From a checkpoint of a small mixture-of-experts model trained on Wikipedia.
Size: 13 layers, width 224, vocabulary 8192.
Experts: 3 picks a token, a softmax router.
Training: a variant of Muon for the experts, 317M tokens.
Below are experts of layer 9 (counted from 0) of a mixture-of-experts language model. Rows are named router (the router's row for the expert), gate (a neuron's input weights, with its number), up (a neuron's input weights, with its number) and show model dimensions 0-223. Each number is 128 + 24 x the weight over its row's rms, rounded and kept within 0 to 255. Numbers have three digits each.
Before each expert's rows: "comes after" lists some tokens at least twice as common just before its tokens as in all text. This comes from a sample of Wikipedia text that the model never trained on. Tokens count by the router's weight.

# expert 44
comes after: " ", "–", ".", " (", "1", "′"
router:115104132140119134140159156119127076149149135110114131129098114114146116105134074143130089182155116122106113137174141138147142114144110143116100102092098132109145105155133122099107092138137132101171090132165089147122129105133149160095141116137069119130103158127164131122079097113105086132144135141122121135106119107118138080113095142150168092152096108107142154122099137111164145074091135150162152132088146084162127108076156075143162120119130119088086117089100087106103139094109135166154149126112124129145107120140109127128123130099104099109138120126169104144155152141130118155108091144166136135131149116169169107120120133129095096092163099156127132137121098152104151133110
gate1:157147153148112140113116134127133122138139143140148149104117072101100139136165145131156129103121135141103138134140154150152150159100114091164132118142129097142102111176128122143158112111111150114063144124136155119132115135157133107113185141135147131112113152114127114156120104116124098123187124143131106091164142097121162160164076162132159110148110126155177199105120110163149122135116135096102120126086149097119122149102149107126115102115128150097098154122105154102166139159134130115150133112157129137148153146133132141095153102133168155131113124111121102138159146125166142119140082181162131135085114147132082109134068095107118126086158141118105153093085125185149115096109
up1:112141124152156164146149079115153111072099168075112141140155144176099118093122121133136140121092143158108146155160137138139072086141119094151115143140139178147126171149131160112150169156160133141143086154133087132124104134145132100152083130105109172108147132120117173152121121168144140083129133122117125134146093132168153130122121118102109148127109129131089077170103135117073135110101143164161107101141132106137118119117122131116154120101115116140135124173179132187121156157147105125052160146085129149129129098154145123153104121137120139124130131150165139125119114105129148139117170112100133120127140112085134149131122169122132119135143140156160111120136135136099087151139
gate2:164132106157141166165130114106142131166133130157141124124123100105139142105135078130185124125110129140128152115122139137113132133126090178127131156089133158145115142157131135133136157149123092125124149093131151055116118135172137062169123131149152143125130102111109109104085070122125118164132106127107149159130148061088166155149152114124151094145131131131106129155102087137151091088125067146144169135105098104112099148088154110151131118125082122153161143148117086115148148105123132122116111119117099155119109109147136162111104153154132131122108117112076131141108140083136116151116117119115168149110147105131137115130137164125077115163111152169162103117125093136121130088127
up2:161156127114155152135145161191162088134126132126113153075105134146085143108127103149109169127114121118146157093139150152129109145143133147092106122141147167127111121098147152131136149129088106166144168142138142119114105121129115109140176145148101153127129147205150122169140109137144124129091138119117145108120091175145150146102165175147159093157115187152145128152138081121170137144119155124143124114143086093114146138119123087120094130117112099117130106141131113125122158108167143151086103136093115121138120134122096141170115140110086158152108150110112189105105153114126162154128186121113115143111158122115105140125113169109116138112138159108086155101142127136170145132116
gate3:142118112100132113141153153139137113127163111095096119082106156124099125093100095129111130115122148120120109144160106163104129148077122153115105159096103081139131127157096138138170094118090142165141109124162167163143124106121145158099130118094104102143101168123136106119155116135116148154152129120109128115107138150108138136100087118144119128132108173130172156121119155133149131125134140091108121096152143139146120137092150081119130088155141154138091141102080168091157108099128152134138126130143109162169151144138074124102112057094164098158098142127150101138160115131169163100142124149130122116101142119168135087128147113122139065107118144093118119130127068144151168133120
up3:155106149098130107127141163114136108125158119096123132092095136150098104088115112135101133120136130132127141151158101173105136147076132158122106177097098119115126094149114125094165102112098108149156103138153124181132094157054154140105121174112130134140114163098128141144142124122123103165148104115081166106142124141112147154110103108118121124160114148112172148121131138127149138147115133075114114083141131129151091099092127106150169095129140167164088153139110153091143129124133159111169137133141109139168146128118113117108096096110146106150112156139170112131174125138162172119138124184128135089104109143136112084120129100141150082111126149118107132133109098150154178122131
gate4:100137116092137111134106115111140116139129127117127175134177148093127164144119117133113128128116117159172164121136114088106119123137129138117127151139103086111146115111103145124117154078096155145133104126097147158146102120140176130115118131115093122099158130124129118122118100117147103184124154154099105150136125097145123125151132138154198083177130069137122130093142157111115100129127090152191170095116116116108133147092179139150127149136144094107155080154119101136114139067095155116119141140116156110150129147123101151155158140145134133158118132104150105116110157133162168150166108175094157164108146108125113101157087174121130132123139109158113164134132120158086129099114
up4:121135114094106153158120140147109124133097123100109148140145105125117138128149119154130138134144106088145126118149146093148136121111120158111040150154072103145110143101127132150130130103064162105144119127111166113124131121145103159080091132087142124093193126125136099157100121166100148157104135135094127119161145128131080127145134152158168101178150127159125174106128144114142114118141107155137126134102164109107140139105145158109146117103130114114129124110072110147111142126103153130146108141178153153112151126103113189147142100147126146156126099138128139117113130135203163145125079159074141124132114073142122132127123131141152145147116084130112158128106103151091120119125
gate5:100080142136136125129079105114121141136083067101103138128107103127157175114144147154107107141111168088151115134124092139107124106130162135096118095115123127127144118111137129143103099118103166122117125168120112146119132163147149124133137169132125129157123129137174111121118125101138116140128142110104141063126114113146114097141140151145123124103146117131131140097137150134128183148110177181118138145108120118162156131165121153114116120089056131109080110097090143153110137073136155124155122114151090102110132119109137092080106123151084142083109102122130133124129175117111141141109066129110131073152136110122139138163089107107131165134142113100092111113099157150164099155115
up5:137137126127086122142154143188119100117144125119139143083090146133129132136120089120140129118136133194151139114114145166134133136130144071104092123133129150165109111130090141117134104135136136132077133163128104115097150132105142111099132129108134152105101126148097133128123085113131070097126119110104130153164130105108170154124093079079174143132118115163132149175152118135131096142130112173155146142152147162146173171133151117174108121138116063137125125106125103116179125140141163153146094119125105135137159138160140165071122154139125108153128139127145145146149129119119110200113129119138152124104130103105138127085104173155172125118100169135114087114151138132104119114156
gate6:169146112137105099117129109098126123147150129100150118080128118139151149141135134145106158113153116105100119121134104120125105118135141104094150094103118126142120171114156115150125102151124113180112131183138086105129126063118143090130101087163066135131139141117103135147097149137135112169088092117126143139111156098132127113128138114154136130109106110082154166144145133090101072116129113155110124134098148131166137137113140114115114125159143147114134122128095124131132116150098111170075132103111123139157123127113111182081158145152116115096172160156099125172117163178083137132094120119182087111106097117130134146176125119103115139112159154103117141129104098116156150172160
up6:115168137143153112166112096172110152099126126128145114150092139130150117157117129157131134148092113099078133165128131158149147121147105216166139147111132162156135102119132136128095130123107112112109156152126094090112125113112122129141117104158150124140169120110101166106094122065121161150142135095118161107175111140118151152154141154127161137150123169150114105136157113122136107114207092140141133079131123143077149175113134169094123062147165124150124131113133137123138139140131152132123107129153130121113129153094127144126104130162108121163103108168124102158161122149116120137124143143107112154092130142075129087158149146152142090100082103125138112155124111124128137131142
gate7:121096114163087131127114090123104127137133133099172143152150110101149093154128154142169189094179112169102132118135132133127156160194101167160133145143136120114128120131140115132147124181104111099144130115127102129127070111114141098116183121110134151131143122103120143105134107101119068089129120097115097154123129130106080157113136133092170156163184105099109155111116144097131162145107154131096132114170124149155159143137137106097128113187135119118127130118126162140125122075138129124098095152136114121115156101172137115093115124159094111142144118151119112134155115148104096123137146193134128101157133167145123140156114111136132126140105169118148123117118100116168125095139
up7:136179145127164103168149158133145134109122151168093124087103140137124165117148130137073077119119141115138131110135123102146072100089182117133150107156128130121142139140101148151119145086118143128131120142104154111160169143121109128145093141149130101105126122153137125136128114166096174169124132140127155127122146138148149109164163117133101137101104130150176101171136121146148125103176066116130116146054152137102093143119107152144133154067109133150156120162138105115127130135125126149125148110101141147123099165137130152161141173137149138130130108119109151144101142096139170149102128053106124172124118076119132108108141124114129120143125106140133159125137189142112160132132
gate8:137133121137126124111109114123112130151112141127121073134137103061161090138159147118145106120173123145141122123115129076153144159152120141144125146087099081132163169163159113104160161108147079094143106118120145126104137126108085078129119165147130103160120107123117141144126104095115157165132135174101134137158177097109133127128120127130166140144093098131092132120055110178151122136103117124119134127117135166123112132114126168119122151157105135138149090125106120140118075086121128162154128140098133135170131102147150147131150165120102129147165174136152103135150134081134098165127125140136139119110183133142143149131137135113116111185074130168120109123158107142092146120138
up8:148157156146137121107131104133121143140134124103104114159125100084136128119154155105143116132180133094150126144119128101155118123165108144150148116104130103124150130129119132079138144118159078071113114146098135121083096141131123098125149159150137125172124113153129100166128125099099133137128133137107131168172225068076133115126137118138169137151116138143071134106097123184113104120104122107127124151116127103148142137113149149106142131138123103113116100108115153127094116111127139103142143158133182157159110103140138129115140144140054134144135170127141100162151126084150118138108128137131112093118175170170091111161112130113102147144101086141111163114138098157114131133146
gate9:135160183140058078121050137131121103160142107090122088110136137137126122123137101128128126112139086115090098119143152159129177108087136156126149129120132140112114133142150125118118162117110163157129103132139126139092145128115148109130117127146126143097076145174151132101130132105142138133115133079115112150129155109081138089148135152118146096138123094111155141139119104125146132106160186147125173133096141122154096133125155102109138140135112173124154132120114102088148057091115142169125097095084114113118139122163110136148107080100114166125156161125127119130134081141140144119080141134094127132103154139140155125145144115155117169134103133159125096089108116147165138102140
up9:151144148102076103126128165171116178149131115117147097161110110139161092126139087104107067100128101140104069135158125147127115139116165150115144147123135128097122108125140110117153143153074118155163093145152106111115106161115161140106110133136093109129081173100111114084175117117174166145087140112110126142100134119119128104147121148115120117142127123117130136118097128132113132127147157085109174093135148158146138131096158115112130143104112189156127125116107151106111093113122104130171107105125110116086149075126102138103118093120106152103137158138127141131112088154124103139096120131106135110116154114158175141127149106113078135150107134100140097090108103152177144143159
gate10:136143116099122115146139192138152119124134113107142150098136125131124134091123091096096111111129138111149111100123159157106127137142123123103161154127151144136139113115132150123086106115120134171143155102141123094109121107118130166177152132130157157159142137164108124171116132158104114104163139164143116106116125143160130066154111158137105097119071146142153150152122146106131143140142159119095112141114112133134157109153138092112113129122092140145117180141133114152155097110116114071120137132137103102147123159150139121141144063090129159091141154088193080093171114145157167148133082155129099146157145168080120135148163157134137135162162126139118150146126136153137099140076
up10:132135129128148130149130100144165147095099135165158165153116155123118102161127155161125135163104138100133146120120135111173111151147145146163110133129154140185141134160117111157167136106137130115144166122148145135123139135149090138096133090096129117144110119104141131093128145116181140149145122105117119172104170124116113148088157131116113135142157126105136094121170124123119111106123147183107154110124138118110117122136123153145161113141167134135146095124170155132108098119116130175104125129081137142120107155099113103114175184120148083189112102180070139170141109137138130126089131081097139109116147124161166103114166104088105141107147148142110083149160124084125147142171

# expert 12
comes after: "0", "9", "1", "2", "8", "–"
router:091111142155128119154161165107107115149135149120112137123095110128128100122133084130117086137131133089098103114153129132140120113170095147107107079103108139103131107149145118109100098129109125100158092168148105157126116112121166127092155115158105120108091111145176161128106095093109106110153110158116104097107069126144154103114137138130153113136124088117154158135111136117133131081121139150156176160081142123133146079108141108136147142122176132102105091128125092122083180090097123168146149121119123123122099125169086118113119148115111110104135105134152092146141143108088119199099108121183143146169147105137147146117141137148111123108140101142157147152153112157105144100119
gate1:087114153128143135139123114160141125177096130124139107110175130100064151159106137155167150110087117162140117107149158161142117114135099157159164124108159117137139117160178178133119154106118125122098100122130118131107113142125120109140138130149119121134115091120119078131110113123170135108138110085089096116124118114107126157134152138148164100108135122106133112147144136129087143158124131158131138113102150177089141136115137137115140167090172097168109134125104140109156176116121081143125131124142126135103096127110114141132130154107141154128138184099177108135088076110096138124086111164124150178120115165141117132140146134158105106171138084134144154181145076116099109101109
up1:092146107096138139125183113083109140100188145134113177149109120137167098110108149090150079133148152118132149128136114123070085147168180106120097128174153177153096161109122097137138115130145115139081150161082139107166135124116125162100134152093134147115105141132120121139150121142121142128135125139165126197141108129129134138136110118140106100153153125130129135128104112129171118133132131143147115127191135099149131146129141121149131100100131095080116149185160100126111092081085141100108139126121112097148170119120113146119126136113127130160086116196129087154110095174120099121148130108128100149133125109115103110128127118130141110126138141098160092127102127116132117126105
gate2:154111206116112126111147159117137160169123108164148134126143111142129104097117124122142153114095116107174075155129122114122122168146126126154125125160131117104114154187137136128147104118109116125169103141157151100109136095092100109150125115130160105136090141129092115142135109132159116109144127174141099133105122076163125166190163113119171126137127116139123115099130124179131113116151123102139150108109111116110171120120085148124135152111153082130144136114118121108162078130111147138102108107086104118098109137127079194131126104142085094145161115111145132075097151146151126144124110136160114093124148142134136107153108117135123121136142136088108109119128117160084195152121
up2:147088100143110108144128080140103114140136165101137120152157129148089104169117133147138144101100108072146125193112172126108123115112103136078097092156117105179145150118148104090128098146136155141146136098117164147107106071143136142117149149137166092161130128166149120142118145110124091102181110139139100098149143164111087099139090116096157168084118108117141116092130214096156124139131158148131118132143127155110124161116135140132139158122139113109156130116109137103147117152117119160108138133135106114141153128156174143103136169127136116120113100127134130116119094099131138131089093120141119092124100127093123148170095123121101159140097157134106110167153145153117109127143
gate3:113130133121158106134109155174115076165138118091144113120121136132137151128115123113122097116113091149118112124118163120100142154142125127097121117100120110096099165131144131140110117124089147101173163127120168163135117056116146144109128140148098126142101164145139123152175115063145141122076135129075117148159097066125098149098155103127127164144135100158109105178104110131107126117097121131124127168120124161104149142092165105148149115123091156105112076152110097166142076139137154135137109093130122164157130134123093109110135122150128108162113161097109156171111134102162128159146107159148137160112147162098145146110133112104106120136114069139155115118140160121121135121117
up3:122139159116114135118111134073116125105111138154143121126122109148121145128138100122135142171126197118157135137126149118148154157142154114121142192106076167110054084101132181128139114122146098100142132142117132135156168135151159139155154104121162105140139167134146143085121122116120158094098145118147141115153087090163112110130117109135145123131098128069129175160092170108125141153159116109121139107156124109130112110128120123152132121164128145141105128143133126126155141140123082131139066124131142145119162098117135116122162055113157144153168092103116097106127135124099110078105104115141126100126168067123131113155111126128110169111157138112100166102131114108122110135140
gate4:160141140120139108126109128121126116140148146113116113117122110162142121080105155130125114154102155118159076117127151140134104157140139128132141117158113148114141159084118093156113103118104134146156133119125137126134152136113147159110128127151133141104107053120163131157079153151123119102102098162125121133121115129156113110102164088143109125120155117092122117140115180131111129183138142105113117121137172118143182085156130108109084147164101130129097085150067144115103117094102141125151137109123133128137091114131095095091135121171194176176129121155155119127126157122104146143136135119187148133145124101122139131209145103137166121147150123141134119171077139155134158142138
up4:134129145125123118129107145119102115139135117127126127173126116125164125075099159153124123114110131107143124117141110134106092174129156100131117086170133076138109164114082110157097107133117134115188147164146149127161126126111141146097080112100099145078103101146124084138085104182101080149134175154129151150087158115159086118156154125137090114161138124094147150094151119121117102136148157133116136124134159108150127115161088162134104146159119133121116094169074110158122075083120138149142118102085147119127097079140100118104131101150111163176150131137116118147136159119112094119145142126136126159105189123139099117128126122158140133138133136137106122097105134142139133131149
gate5:129136131095088167122088134131148134139102168168121108120111130088122152118157080122143123152129144138108131112117130104170136125086164149124144132103091137127143113137113143094145155107121082163113098129129149148132163118161090074120132111144151134117156130096117126151116113099155137174120133124104120070128129146076148122108154128117131113088138139123064147134104128147112085091112112121158187095131136089118150149102152093091150098124138113153154108121084120106123142132160122140128155141076144133106094139132115162137141143176161084167117122101129130128127106086151127123082120113095162103142124156125154102110135137146096107102122128139110132184168107158100101092152
up5:094126121145123130097183121131083116121122110135117098149154119115134120106126179092107145124133104137161121136159137153095117152160122128174089137134173115113122132123128132151130098165107145142168165114106106086114115125122110169131131140083095132129118152167097140125154138163086123092099148138152127169091129141132130119137128114147138123156106108127172114135120092097142103141093120099095116100132079181110120113155097160184088146147123137097119109155115161130120131083104149089131095131149149112143151135117165129101112138079077142075146153144119125180116124145072119125167146138123111146139093111132161141132133126081108149142126134124141137067086112127157151127133
gate6:120125106128155108113161152127132147150148147097164143103100139115162160120131134128137134153098077145093087153150093126070132132150154139171155129164125116106119140112124107153135115127136126203126078133105104143139096107116127084092115120120109140111071119161119140125116121108126129134146113118115118167148115102115160106161130130101144120112140125116165107119103150104079069138114147093095131179150123118094089144098133131129126142150135135147091103189093103196073121120120079144115116125093142128165080132114128130135118176146106144140153151134163103138113140125083139132156177118152114145112145142109127134154114162112127098149113128149169114139133141155121098115113
up6:144145153128108151152127125105168085118135125110166166114129133156141138121112135115125141124099160120110156134128143168157122131110120119119160140108111119158178142146135128093152143106173109109172155098162125125125141158127161127144155136101124103148172163136116115109114131134155085098106133146127158147171161126153131103108111138109145140137120099122113135109139100118169140089153124116138121144131103144147122130163161154122110121158121064094129102135138104080137137146143150129109136120138116113111184140097146164115105083110119124094105133116068166110155142163154128093116098099139104146105080141134132068139138106053150162116104117138103128107143145093117191148192
gate7:153134168172146092101134161089105166161130111135114147094109128112081082175088094127111120079123118111111151123152182114140103143111143131116110116110153133118141098133128110094181126140115124132108123093130126140121133117120131063128127093155111146103096106151123150134101125181113149132111089165136142180111127182149110163160106142154114121133117112147118108089123121144130168126141131110139111116080091172123108141121110110140122192159132124147134153116092143133119129092110161109168189108127149135140119146136114129153106157129123127148136144107120119113138123066143123133152096099103156103129160120096181123127133115120096158119108143159143154133114106128109175090102
up7:075127127154130163120114158116154137122108114143114109110158127113083094161156105113124111042140122117102089116137115092133146125146181089148138141149133154116108117134099144115113141147126130124104131122098116123108107151103095144128135121105110155123096135126129140187129119145098149125192116146079145139129100138181135140154101169123143144129145127129105137151113075143080111139084157131159128100160111161146113133182107150100101118133211162123134120117150128131137126062124127135134119121131148107133143129149092150116144140120052136122122170089129128118132134141127120185098143132120159117125128133127164099142106185132133123131134136151110106164119137122102112149156
gate8:124132109160120131158091117125127121093067095112111161134106127151115109132117141146094137140107151044116130112089119136113190152102139148153157082093110146122121123119101119119084113134148147116118139099118113113102096132150094120153123097098123137125145115144153090154142113138125117122135137153132103144085100121096161140158130099086149113161163151143112137127150134132129141092152131126144155129116169138145110139149174129131109149090144117109069110102106121104116093134098131174129113144128175106120134083136103106088090100174142110128114097111133143142119153102097110155107081142131130156155172119129129109128101142152155123102157101122132154058147135095135168084130
up8:144114144114117142140150141153106142159150143100150120138111148152152159129139085117117099085113097157137116095146097148129150144130096097114122112142117091106152127107144137137157148116092078140142152109073110134113126149135135155083129126143133125103133113140099146167157190118164139145114107172151108123158151159134113089139145120119124158097125115088139134134130151105111096137131109098089077143129123043089104131127120160072097118133125152168111114167171122124136122125152090165111192131149135132134132161103126129131155133096114125114133076108143136112104129128103150123147131103138109171100101148120062088128129158115115092141122152145130143149099109129125125179096
gate9:122151099139109121136145160107148121119111113126107164130098113109112091105099113114130115103124124077124095151160138146181118125110172135109114114158127187091132145163117116153100134100111101111114135151152092154093099117146113135135150117100120166138103127144150107133090114151100149164085095168104092139115144113133126162163183121130127108120108162106115122117127094154134141115082153178105145112115089121152151108163159176137128133110130074127093114159117130135126125113130116142150119151117131095177133060153121146108109147136068137111113126142122139102118122115117071166100098150118132090126158118144130117159105111121142120076080167142112113081123123126125166125145
up9:064099120132121166129129062103153122101136127115164120148157137136127159131098158141136182147140126147119117085125097115110113127109144187143138135142108087136126143114116125116153132115126146142137132138115155112182152151144110137131117128203122140129173138100117146113142157122160138138163167100105135127120126147105148141098149177114115145136137137097169117143135138073129105131122087093123128185108156098094079100109129119120202143116113151133156129084153074113120135118103143157084107131130135144133100167087127100139124116117143166117110126131099122133091146115121167096120107129110108144148127125142091107156148127140089147186143120154146169129129125150107135108108
gate10:074170108107090119105122104100141131209110115126139118162145148108133109119146132138145148070118161144139127123138141108169153078122116133085070103138093142154129114116081131134091125091151128090144081137160124112108152122135126141073134099142109118081141119141145123136096121107162131142153141157108073100133128164151117079128146131109119124120115128148136193113152154100139143121100171113155134114153101101128129096161155104086156101137153156108136134119158162091132127127161112172141134118149157145131113079118142136126151158116130105098091124151138094106144132127186104145104149151104124114138136109126142100138103139082117134130128153121162126153130122108118126120162
up10:071173115111113145104096106111119122157113117167133151141160110102139096094132127129160142095137168151146112097124104081144116145113146134107087144130112156164109120134101129150140120118188120130152090109146158152137185135123102095084106148141122104103127117136184126150114128125128125111109127139130085087150134104145143101120130136089090120132121109121134165143136130125123159152121151127207175115161124126130115122116121103121157114106141157143142150101146121123124083080173146130162174141122114152138125087128144094112166142099146106119120138118156088093156111092140114161101169145106173121162136086141117125125127133092129176143159141079147141113137126095128148113157

# expert 20
comes after: "1", "2", "9", "0", "8", "3"
router:098125133164108127172142150104104104135116141124120120130107100110132117107139094138132096139136131109120105128150149138164127103166112153120112071087098111104151106149149147088095079133106115109169093163134085170147105133122154159084149132126105112109080126144162148095107097075117110131155102163109100105087086133144135111111139133120161127128131086114160152142094178113134143087111119145159160154086163116117143093125151115153167128122155134090110095100126088118078156099113120163145159118111128124125117130157095118111136146124106108103122101139147093160166145116113104174107099117153146155181151112144139133124137122138115109097137095139163142151146114143102151104100
gate1:154132139133121140112096125128080143135139139100158111128140124150188153081124179178126131128135145113122116135161127150116073146136145103121139118140107103162191142080140105132111100151133139119150088175094141140162140141108132176090127119136100115155127166168130099130119142126129074123126114167100113084116125069124129124121123138150125133118145085131137148159127183128111138151141134116114177156138139132165140132188125130141144114153126111093104058135119107137093116127105132068154100087132146152101130126157114141091118101165131126103149130107150119133111131111118130168137115123101094121145130125112132167156111118140146134135147119101149147085114180133183115108154
up1:121119123150117122122110138160103173118141162160131120129136127122164096115119133135137098105103142095145154114182100146140115129142132096142132093142143125130132135116118159120092114096149118145158089126085149109193128084114124167115178142156117094131128118142152146161137121113131110135148114144126102108116097078119120137127073167120132124149165109176124132166104163112046112103135138101128152113210114117145149130145129132133143108176149108094148130142088085129112127130112116119170115143144166149092093137112132124119109118175165122150161125106160125124145102124106088160131146138132122134135174101113120158104114120139112099145120067088170154149140135118146122126167
gate2:151121113144120147118153160187097127139103176081179131108095142090129127149164125129137125141161121144099109088121153182152105145145121116141131097097124144129139120108139089160083135121152114150056136163128119163130138132107142143130133132133097119151145129124150130129122147095133136107120125120084131104157112105129158097085138165119155122094145152142156163157113146122120153164124139106135104153150117115116218137125156146166125104166117139125158111084139079137120127118115133120181100124132136116158153144150141148157121116102154092114163161129143127118126118084126148140102121162134153081136090122136143117133136091145145147145130153136134137160123163119184086082166
up2:088170154125138086153117049148109148093121133125152126127157113083145121140111106143151129118089125153143175099100126165148139100140113079121133131129132120116127135108147125127116123132118109117124098136104097131127154133147129155101092178138110134125112141143129145093111110135136095107160159187092160121113179109131126140140116116105117096131113115114153097148152141131185141159124136134125140131123118146068122166152132124132186120183129107099142088156150108123143100145170158144144150105105120143094107099157162148146107133135126110126154073099121093150160137134141125151162137100103079130119097163156142137104121154191161149108176117160124119150136145134131105103129
gate3:131127124148069152135069141098107137142111136070142118110128184102153100130124108150140156145113106090142107124128142139139082150100148126072135110152119116116155095121093197141094097169077113134113123111110144158126085100129118146146156141063153111105146132133167101124124138145119133128098114150139139118097085099183135114131123136155159109122132126055164083114151094125093131176083084158166145141126142130119132109121121111145080141122139139084131122096145122143125097137143123180126140131117079142131110104076119107096126120142144094132122116106133109143135124111119108107126104145143131117138164105136106144149125121139085135141150129129150155111125130159132157118130
up3:102091089131192134132182096125155130130111147160132092113136077126122133128119111144133106121177096153084142156128084125137153098140140135167138107171133132164097141130216101113160141079164115124153107123132131121117173137139124062131105136156104096107092088076093141127131112128114112137137116113143130125099163162092133133132160130148120133136140127159140182107104162126159128090123152149116080125139143134151133117122143129096170143124124154141128118149128115134115159121109078140128126123124157136114110129156147165195113155122111175149136140136162167118090105100116153131086158109110126124143122135127150105116134136129096120148134120094150123135133115098098102129114
gate4:151165145162156102131136111119114058117114133111113162178101124097115145136074118157098106116125117115119116142095125116125133101122120146131175134082130095100118137126135148106091132124145132113140099155129137184110112164107132125156132089167117140154115117127090135122154077151137148149144105128145102128128152107126123136112105110141137148122104156130126136097124095127185151073138099075142139091135124143117122165128139110163190133104141111155127101060141159117096098144146106124117125100111178145124106142165156133129122201133119165118113128118119122151172088127109121159158160084106141139175153160146135099123139155120141108127128111140132125142116168145108177119127
up4:133139094157148109109139078100175134080128147138141171136170141102100140148143112147153153135091122132128070145138087135109164150152147116112126089120134137127163123092136148152126116141137126149135143150138123135151106135129153146127154130123058177122108150129124125150089134127121125156145111069101137108124110163119115153138112136156159146148148146111126114111134128122126148161109145109115098185140147164138103135089086122094150135120132121124098136102145136144153121121154119163129119112170144142109119143131143075126129183118135133064123137182075110128170097152108125123156109125160121119100138143099118134126146117223110152156149104141122105125088141132077100135147
gate5:140149104147153167108109147118138145112107171124120100107139113092118168093182126136089102123101126123126139111118137088151157128118146134142140137075117124145114142137112114144142093092108124139130114112153110147120136121181108110118185142138146143109110133087119094126133126105137156145147099070140095133136136107131131125136137113104118101093152069171081124168189143173082105117131141094185138120104135120116148138152147085129108147106121157136139101125124137096170117138097148141107183118137135074135106145140136143133127132189131126143116093112120132172138137065159101141079128156134129134139122131092117112108139102174099137122104117128128142081150147090110094133141
up5:136126115095126149110068156139097134103124146140100086109067146092137136121137128129131161125121124141133117170140115112108122088127133157153179116127164126131158085118088155107088101157098102136109093081141095159078107125148134130173166094100149124145129101099110141113118178135153125147126140119120111124116119177089155143151152136105128099106166076174131065123117109105131133092115118129141119138103168139153117129135124136134112139109104158057115148136149143087130122124150116126128122146174150111105112123114157141134097181146094160148114146119119101131122148104140124148111126166145149148120116091097120108108133118102109128101108180135164141104098093136133145131091
gate6:113095135112178122124100096189102144159120132113122139146047065130080140139137131186124165122130146169062139117130132131115158124173125110132160135158096162135100115103145132125069107077125164137092126109116129114146092140118100109103080111161094142107142147110128126118134116096138155125122115101130109127122146124169178144151149143140140126128153100111141090127141112105136153159124124153126132149091135141127166101163100100129132174100140130129148139125144189132124148118119105182157122108115124114149119181106145146109125127101138157149126119096129076122086136156114147138131122162122117081103123116125115125158166137134131131153143107109092146137149150128145111134130
up6:133120146093132155133144125140122115116107170127152107135131142112098130096165108094132115138160082135112069145113152109159149157136150153096136126109129093105105080126147119138156134097165130137121167164112123174085161117078113106104165163081107095152113131130082143143106125108142086159136131119120125110158134101111144111104138118148109143093116157193113148173155103144092080144128093107131111094112107095126150143105158149120176091101135136143135112165097127154083127106114141099112164135110156148131135172109151125136126131136096132135127146140116158142120145101112113124100169123185149119133149122088090147126109120123160093124122114123139166151147109138185124110163
gate7:105134139116076111128102129102079166148145153087139100078129110135175123169135107106141090099157124154128128177124133130132082111102142133146098145149100134112123098139125141169128113116143110104138093114140108101161092134134132138108112164103141123110115149148169156123162096160106123135120092154154109163111117130122108116096109113089117145114138118134162140100100154114127081127106130113136151149146158145126126076123158136129152119132104186158177173083123131149105134116125113148144106157135113140193115133133168140125101141143080104131153101159133147127106129108144098146099174104164193086167090104137126120120135137152147153092124139093145170144131115118137124141102
up7:168133119101183140140169138155139104071118086161125125192096159134109142138118152137074139141091124106141157082124135131106205134133117110149145156123148135107127147151144120106143159145128149162089138139116098140114154132079122130180158107123155151133124118147110149111118146123152122111122167121090117107145137113175148160148130127141132150163126096132093112151133094142103145138108155149140099093115129135134112102146086135143073158128103090132126085171131153111156094112147152130129148129123113133104164128163095112128151111086176145117134134087111093125120134117135158095174087137104091189117138125106147158112108136143138102147117122145148098132153139140136112119118
gate8:147124140115142116120156141149130161123108141117143130115116142083174134171113126125124105157140110146123103142125109141114114124083182121127087135170163131103127127114144129151112086147097156138135105121145113074164150135151126074096107160130111134124133120157157166128116073152107116141087070129102141120123150149142105087148174148113090098166146096160157161156146121083131106156105131120129161108173144150096112138061120139086148117174146125086136133147114129190116145069136107144134152103130140121117124101121122129144093172106103142107110143145126082134147159136087120104138082126126126101127132122112120131122152134158130159177126125119139117118126137156094142107097
up8:125151113116109173112152119122107177119114160119136089092108146109175061129119135115107110140106093151120141149108149146159103128119142150125096121133150122169102110135149129144119097162104140180133099173142073130139105154125172115093120127111100151090119096119137148117130085169083120132118123149134139139091136128131134114144157083136143104108170146143161135095129142134102109124106097104169159155126165165127151137082145111112155086113124127134153141127133126174082122070152128103131112112096128102116112131113170112121060127127112125132130148145118108143150129120123136123150113121137121081125135151132131167168120146170141168089099142088173152130115160105121100152097
gate9:150142146125095127135127181128137105146128151131137136117125134156141093096145103151141079135144146092132128162163097121150117091134143139128133131122118135115139093148138116164113096111155085131135136102140131136110132128120138127123148133110117105104129122130130122069155139107077118088152094114133049120156130144106102095140134123149138126129182122094163125146108097130117114089159134154125142112131072132084137088090127156162124108096140180115154124119090143145145137155115148097108124118156158145124096118138113112115138136146135119208126130137130121104131103122170133120122181128138152154160149103164117131151128109113082113136086147088141206096157115087146174129166
up9:098139127130110154135130089117150161111137147128102070129158142143146114122180079157134128121109161131192132171112139151155152096146116150064154130154106167140108099117124118117132070088138119110133115092146104129109150124114122138162149149114144116125141164144168128066114139133137083129128136112095099112103167117114105124099151149143116158139149161130144141174102120141122134101146132151166136138161141144058096162124134128131113097113125121126154137125115109111157163164115157136141148107159122170115081100132111116118139127157132114146120138125133140098184111151135148118093156095136125150137150130153118147183148105143109128173117133089125126167118096142150121160181
gate10:134117141163103143120131131154099126111139094135159075145106124151147115128132130121144082124148128158131068120153153156173125115152102144135150116059135120129145092150122111128122080137143119142083116150158137144122099077130186076092146116104125122107062143145152134123100129085114115133158113115136141156116140120105144114115138126173149124092133082089150136100117148123126148106124155128126148113151167167121200148122132119162079158140132126164128144102141148158146109133119128121106098117145134110138099077155097156088092137171140103165130117130103132165170112120125126119111152153114157116108139120132109118184110133150140121146116156124119073137114146124159096110106
up10:131149121127156158118148172101151198118139146109104199103150152095133135122131137136104122084140132114104166124123136103126098089103167116139069152162096128187127182122137146129147157096160112121155124141117124110138114137117124136148133119141153145121198147130130128151165148181146111124107126164130145108109145091129134146104131122103115123102106155146139161171165115103123122142177083094137106148099079109144086111161119174123178127121102130149143133138122090105145145123121138119113161126132150144138134182122141082139104141148125127111143141153149133102089151124142122126124103107121088124140135120157144105074125101109148136105135135127125145105198111139113107110132